python train.py --d_model=192 --moe_layers=[0, 1, 2, 3, 4, 5, 6, 7, 8, 9, 10, 11] --groups_per_token=4 --lr_router=0.000342 --n_kv_head=6 --head_dim=32 --qk_norm=false --init_std_o=0.00539
Below are experts of layer 5 (counted from 0) of a mixture-of-experts language model. Rows are named router (the router's row for the expert) and show model dimensions 0-191. Each number is 128 + 32 x the weight over its row's rms, rounded and kept within 0 to 255.
Before each expert's rows: a language model's description of what the expert responds to. This comes from a sample of Wikipedia text that the model never trained on.

# expert 26
Description: Row labels and subjects
router [153 174 157 147  81 159 177 103 155 190 123 146 168 127 158 135  86 105  99  78 101 140 101 118  75 111 182 146 100 145 155 104  96 152 145 110 149 145  92 165  94  71 119 115  91 129 162 128 103  99  99 211  86 139 105 160  93  81 184 169 120 106 105 133 172  81 142  93 157 162 127 141 111 163 109 161  69 148 115 151 119 135  80 114 136  86 141 150 135 135 174  71 152  81 137 122 165 185  91 113 112 149 162  96 168 166 166 171 146 120  99 125  94 115 164 126 127  76  85  99 162 140 169 133 157 123 112 168 119  76  95 182  86 163  99 102 125 109 143 141  70 152 104  99 147  98  81 166  93 177  91 104  86  71  99 160 129  85  94 105 106  82 103 129 119 137 168 146 148  59 108 177 140  90 168  81 123 124  99  97 110 121 141 173 110 174 170 110 142 165  92 146]

# expert 7
Description: Dates and section openers
router [164 159 148 168 111 117 174 125 169 170 130 161 169 151 158 154  85  96 123  78 103 147 102 118  82 113 161 163 118 155 169 116  91 163 132  93 139 132 108 169  86  92 118  91  64 122 153 121 106  72 105 180  81 149 109 159 109  84 164 174 115  98 133 151 173 106 141  98 179 160 148 141 105 173 111 150  86 138  96 160 163 146  87 110 142  78 108 150 126 140 148  92 140  81 123 134 177 160  72  98 114 167 160  94 163 158 165 167 145  99  90 132  89 117 159 115 156  99  98  81 145 124 168 125 138 100 103 173  98  87  72 177 114 167 119  90 112  88 122 151 105 157 140  80 121  86  71 167  89 174  77  88  85  73 115 158 141  70  81 107  94  88  98 114 109 145 166 173 121  86  92 145 154  91 160  80  87  98 106 109  98 117 144 173 123 165 175 102 145 175 111 157]

# expert 2
Description: Number digits in tables
router [163 168 144 144 106 141 193 105 170 166 106 151 183 140 160 155  90 110 111  76 104 148 112  97  83  87 158 148 123 145 171 114 106 159 145 108 155 124  99 164  90  73 114  91  81 124 145 123 119  96  92 203  82 154  98 164  94  93 164 162 110  98 117 165 169  96 162 102 169 170 144 129 103 149 107 170  77 144  94 158 138 133  85 105 152  87 121 165 121 155 163  91 146  75 105 127 178 163  91  94 117 157 173  92 147 158 187 148 135 109  92 147  91 136 161 115 142  88  86  86 162 126 180 119 143 100  93 166  95  94  91 156 108 165 108 105 115 101 138 156 104 171 124  86 140  84  81 166  84 171  87  98  89  71 101 160 142  80  80  99  87  78  97 114  99 155 157 168 132  74 100 148 157  96 161  79 122 101  96 110 111 131 129 168 135 160 182 124 161 157 131 153]

# expert 22
Description: Consequence and inclusion verbs
router [145 166 138 157  93 151 158 109 156 193 136 138 179 130 167 136 108  63  99  79  97 151  91 102  84  96 141 151 138 125 176 134  97 146 134  82 162 115  87 157  79  77 146  99  96 128 155 103  85 109 101 212  95 145 102 156  94 108 156 174 113  99 133 167 160  95 173 106 177 161 128 138  86 149 117 144  65 154  82 141 128 138  97 124 156  95 119 146 110 142 162 109 161  79 128 144 164 153  83 102 123 148 171  86 135 164 159 169 139  81  93 147  68 117 174 114 121  75 103  80 159 107 182 111 155 120 105 151  91  95  95 154  99 159 129  73  97 117 143 162 104 157 133  87 121 101  84 169  85 151  74 112  75  82  86 168 163  76  98 105  76  74  99 109  77 142 172 143 140 104 105 140 166  97 165  85 112 115  98 111 127 112 131 167 123 146 179 111 158 149 104 156]

# expert 36
Description: Sentence and section openers
router [167 156 154 151 101 143 183 108 161 184 123 142 177 140 169 136  89 107 119  66  85 165 106 105  94  98 178 168 116 159 165 109 110 164 139  89 142 126 104 170  90  79 133  98  88 122 158 133  99 101  97 200  83 154 121 164  89  92 179 170 123  87 120 158 170  96 165 108 173 168 129 139 111 161 109 163  76 152 107 157 141 131 102 109 155  87 134 148 106 151 163  94 143  84 101 125 166 164  84  93 121 154 160 103 152 169 167 159 130 104  91 143  97 125 164 117 136  91  89  81 156 124 171 127 151 110  95 162  88  78  85 170  91 171 120  94  94  88 136 162 112 162 133  88 138  87  79 181  86 174  83 103  91  59 109 172 144  83  98 103  91  90 102 130  98 159 161 160 139  78 105 148 151  92 185  83 107 125 118  97 103 120 120 177 126 159 154 123 145 165 113 151]

# expert 11
Description: Year final digits
router [160 175 147 153 117 145 161 117 165 183 107 141 166 149 171 155  87  81 111  91  97 149 116 103  95 104 185 160 126 131 180 115 101 155 135  99 134 124  94 166  80  81 114  85  87 136 150 123 112  93  98 191  76 173  98 166  94  87 152 153 117 101 125 159 177  97 165 123 177 155 136 160  95 162 112 152  83 144  99 165 147 120  83 118 153 100 141 167 118 165 163  99 146  73 100 123 174 165  84  83 117 157 172  81 152 150 166 157 129  98  95 139  62 145 164 114 145 105  96  84 158 125 165 139 136 107  88 174  91 101  90 167 101 163 116  95  99  94 133 146 111 194 113  78 136  99  84 172  89 166  79  83  74  87 119 161 128  76  85 113  86  76 101 126  98 136 167 163 134  71 100 138 141  99 166  80 111 115 115  95 113 130 141 169 138 165 167 126 158 153 126 145]

# expert 0
Description: Digits in statistics
router [170 158 156 140 107 148 156 108 159 180 118 149 180 139 173 150  77  91 115  70 111 148 104 107 100 104 175 149 105 125 163 116  98 173 148  92 146 140  96 165 105  82 123 118  83 135 154 109  88  81  67 193  84 144 117 180 103  70 182 181 119  91 126 150 144  89 145 109 179 172 142 139 106 165 105 145  70 141 115 149 131 129  93 120 138  92 140 149 137 146 170  88 149  85 109 116 170 177  87  99 120 165 160  90 142 153 177 177 124 107  94 129  93 112 167 128 125  94  79  87 155 113 188 130 167 129  86 150  92  77  86 173 103 163 101  97 112 105 131 144  91 176 117  82 143  77  90 173  89 168 113  96  99  83  99 156 140  75  98 104 100  98 100 128 114 138 181 157 125  90  98 175 157  95 167  77 109 127 104  89 103 128 131 184 136 161 169 108 140 166 118 137]

# expert 35
Description: Indefinite article
router [163 154 138 152 116 147 184 110 151 181 128 153 175 142 159 137  67  96 102  95  89 166 111 102  87 107 162 166 132 148 167 125  98 173 147  91 159 117  83 171  76  86 113  95  70 115 145 110  87  92  99 179 100 140 122 167 105 105 173 165 115  83 120 147 178 109 165 113 172 186 142 151 126 178  99 177  87 147 111 144 133 139  86 127 154 101 128 155 114 150 164 109 130  82 127 137 169 175  99 109 122 161 179  90 160 158 177 168 133 102 100 144 102 127 157 118 125  94  92  91 149 113 175 142 138 126  88 154 110 104  84 158  86 165 120 113 108  98 141 152 100 174 128  93 148  77  92 198  72 168  96 109  78  72  92 161 142  82  96 108  86  79 103 118 106 141 160 183 149  79  82 168 170  97 195  85 115 129 121 104 116 135 110 163 125 152 174 125 166 138 137 163]

# expert 39
Description: Dates and ages
router [173 150 109 154 110 117 175 114 168 183 112 159 174 158 177 156  93  73 120 100  95 146  98 113 100 124 161 157  97 146 164 113 111 152 140  99 131 128 102 156  92  64 113 109  92 125 152 118 113  87  97 192  68 135 115 162  95  83 152 200 120 104 130 137 195  92 148 116 196 162 157 141  80 163 111 150  88 129 119 169 154 129 104 104 157 109 124 146 126 149 161 120 155  88  99 116 167 160  85  91 121 158 163  93 153 151 173 175 112 109  92 138  99 138 172 110 159 101  96  88 155 124 172 115 145 103  72 173 108  94  96 166 118 156 132  84 105 102 137 156  91 189 125  88 116 100  90 156  82 168  89  63 112  63 109 167 138  73  80 124  85  95  90 123 105 147 160 154 131  87 101 152 165  89 149  78  92 103 102  88 118 127 110 164 120 170 160 110 176 163 100 162]

# expert 3
Description: Table cell separators
router [182 164 162 134  87 143 176 119 144 189 117 137 172 130 168 148  75  92 117  83  96 147 117  93  85 109 162 170 105 152 166 121 107 180 132  98 133 126  92 180  84  84 138 101  99 140 149 120 107 103  72 194  98 158 118 167  85  91 173 151 108  94 115 164 168  92 153 116 171 155 132 141 110 157 105 148  86 145 115 162 158 141 102 110 147  84 131 155  97 143 169 106 167  85  99 112 170 165  81 107 114 171 174  91 148 178 175 151 126 112  84 141  89 139 162 132 110  96  94  88 172 105 170 127 138 103  70 159 108 104  87 173  89 162 102 102 102 106 111 139 111 175 110  88 144 102  76 199  89 179 105 102  90  74 117 167 139  90 108 108  83  90  98 113 113 138 151 176 142  61 121 140 158  94 161  85  95 134 106 100 114 128 123 178 131 167 163 134 167 171 136 148]

# expert 29
Description: Past-tense main verbs
router [155 173 141 159  92 145 175 110 141 152 115 138 195 128 156 142  95 112 118  73  89 175 137  98  87 120 155 161  93 166 172 117 121 148 145  82 150 158  88 178  64  75 123  98  87 149 157 111  79  85 100 190  78 151 142 168 101 100 174 153 111  95 125 185 162  81 138  97 157 157 138 164  81 140 115 132  87 148 112 147 113 159 100 140 158  98 154 160  98 133 157 119 146  58 120 124 173 160  86 101  98 152 144 117 127 141 189 152 138 121  87 152  96 130 160 149 118  97  88  90 137 116 178 129 133 103 101 127  83  81  94 160 101 158 119  95 110 108 137 178  83 140 137  75 121 107  65 193  89 171  98 115  97  68 123 190 155  95  99 116 117  81 103  82 107 147 168 180 137  86 113 134 163  88 167  91  91 133  87  98 123 119 101 162 140 147 190 138 142 167 124 146]

# expert 4
Description: Century digits in years
router [163 168 148 159 103 150 178 116 153 181 105 155 180 144 160 144  85  80 114  95  90 149  99  96  88  94 162 178 116 135 171 116 102 163 129 104 134 117 103 168  96  81 110  85  77 138 153 130 115  91  91 189  95 162 107 161 103  82 154 170 115 108 134 158 172  99 166 117 184 159 138 137  93 158 100 144  91 150 112 166 148 130 106  97 169  83 139 151 120 145 165 105 143  90 118 116 176 164  71  89 118 158 164  90 145 156 174 165 135 107  93 144  74 140 162 124 134  88 101  76 159 126 171 126 145 114  98 175 100  99  89 180 101 173 110  72 102  98 135 157 109 179 120  80 122  90  74 173 100 178  85 100  93  77 105 172 142  70  94 108 106  69 106 125  96 144 161 156 121  81  90 145 160 100 177  80 105 113 101 110 100 136 127 167 124 167 162 112 160 141 107 148]

# expert 48
Description: Quotation and parenthesis openers
router [152 144 158 162  95 152 189 101 139 158 122 129 163 115 142 130  74  89 116 101 105 172 107 111  96 104 190 144 129 127 174 115  96 171 126 101 128 100  97 167  71  90 126  93 102 115 157 117 103  84  99 178  87 140 111 170 105 106 162 174 123  85 136 159 161  99 177  82 180 177 134 140 105 177 102 171  93 145 106 149 143 129  81 105 155 101 108 155 116 145 153 103 154  64 117 141 194 173 100 108 125 177 173  88 175 178 146 159 130  96 106 144  78 139 141 104 102  83 105  98 175 110 180 158 126 138 100 191  98 103  85 163  98 164 135 105 112  92 137 143 122 187 128 101  96  97  94 169  86 181  99 101  72  85 108 172 118  72 100  93  96  85  96 124  92 134 159 177 125  93 108 157 153 100 172  82 101  93 115  87 109 110 132 179 132 160 170 135 133 165 115 148]

# expert 6
Description: Clause verbs, discourse connectives
router [153 165 145 160  98 139 165 111 158 179 122 131 174 159 167 146  88 114  94  70 100 163 114 114  91 130 175 163 129 118 164 109 102 157 145  96 138 107  96 164  75  87 116  78  87 132 160 122  95  70  90 210  84 141 122 172 117  86 183 165 113  92 125 144 161  83 146  72 160 153 139 147  99 155  84 140  89 147 111 157 149 132 104 107 154  93 136 164  97 139 148  87 164  81 128 142 161 169  73 107 111 149 149  86 158 160 170 165 143 108  91 125  74 107 161 145 118  89  86  93 163 112 175 106 150 139  82 158 103  86  99 175  85 162  98  91 102 116 135 144 107 161 137  81 135  93  73 158  90 174 109 110  89  75 122 160 152  78  95 109  92  82 111 110 106 138 172 177 117  57 105 154 159  92 167  78 107 131 104 107 108 115 107 177 122 156 151 136 145 177 135 153]

# expert 23
Description: Institution name words
router [179 159 163 140  92 143 174 114 140 172 126 138 156 145 154 153  90  96 127  91 104 154  95 114  84  96 167 161 111 142 169 109  93 179 138  94 128 147  97 175  82  81 138 107  79 127 175 107  94  98  94 192  92 175 123 174  78  76 155 163 120  99 132 176 173  98 157 116 175 149 133 128 102 159 118 149  84 147 102 163 151 131 109 120 152  79 138 154 116 161 172 108 151  92 117 134 165 174  73  93 123 172 154  79 157 156 172 146 120 118  89 150  66 119 159 118 140  94  90  89 146 110 175 130 133 111  76 163  84  90  75 162  99 168 104  95 103  99 135 157  94 177 111  76 120  93  98 158  75 168  81  93  87  78 124 171 131  66  84  94  93  82 102 121 110 139 167 160 136  81 102 149 148  88 170  83 111 115 120  97  94 127 126 168 126 161 155 101 140 156 126 140]

# expert 18
Description: Sports table cells
router [153 159 157 139 114 152 179  94 152 163 106 146 168 154 166 135  96 105 118  91 110 152  99  97  93 101 140 155 116 118 194  97 109 163 134 103 155 135  93 169  96  76 123  79  83 131 143 102 101  78  84 195  95 155 100 167 111  97 184 152 119 115 118 154 159  99 164 102 193 163 144 134 106 156 127 185  84 154  90 151 124 122  94 112 142  89 122 162 121 154 185  94 137  74 127 132 154 191  93 101 125 157 179  76 153 153 170 137 123 117  83 146  87 110 177 122 125  95  95  89 142 119 171 147 154 127  95 171  73  96  79 157 106 164 111 102 101  83 133 149 101 189 126  83 132  82 100 166  79 173  97  88  81  87  82 167 128  75  93  89 114  69  84 119  95 145 162 147 132  81 111 153 134  99 175  86 124 101 108 111 104 145 132 186 119 158 170 137 154 147 128 145]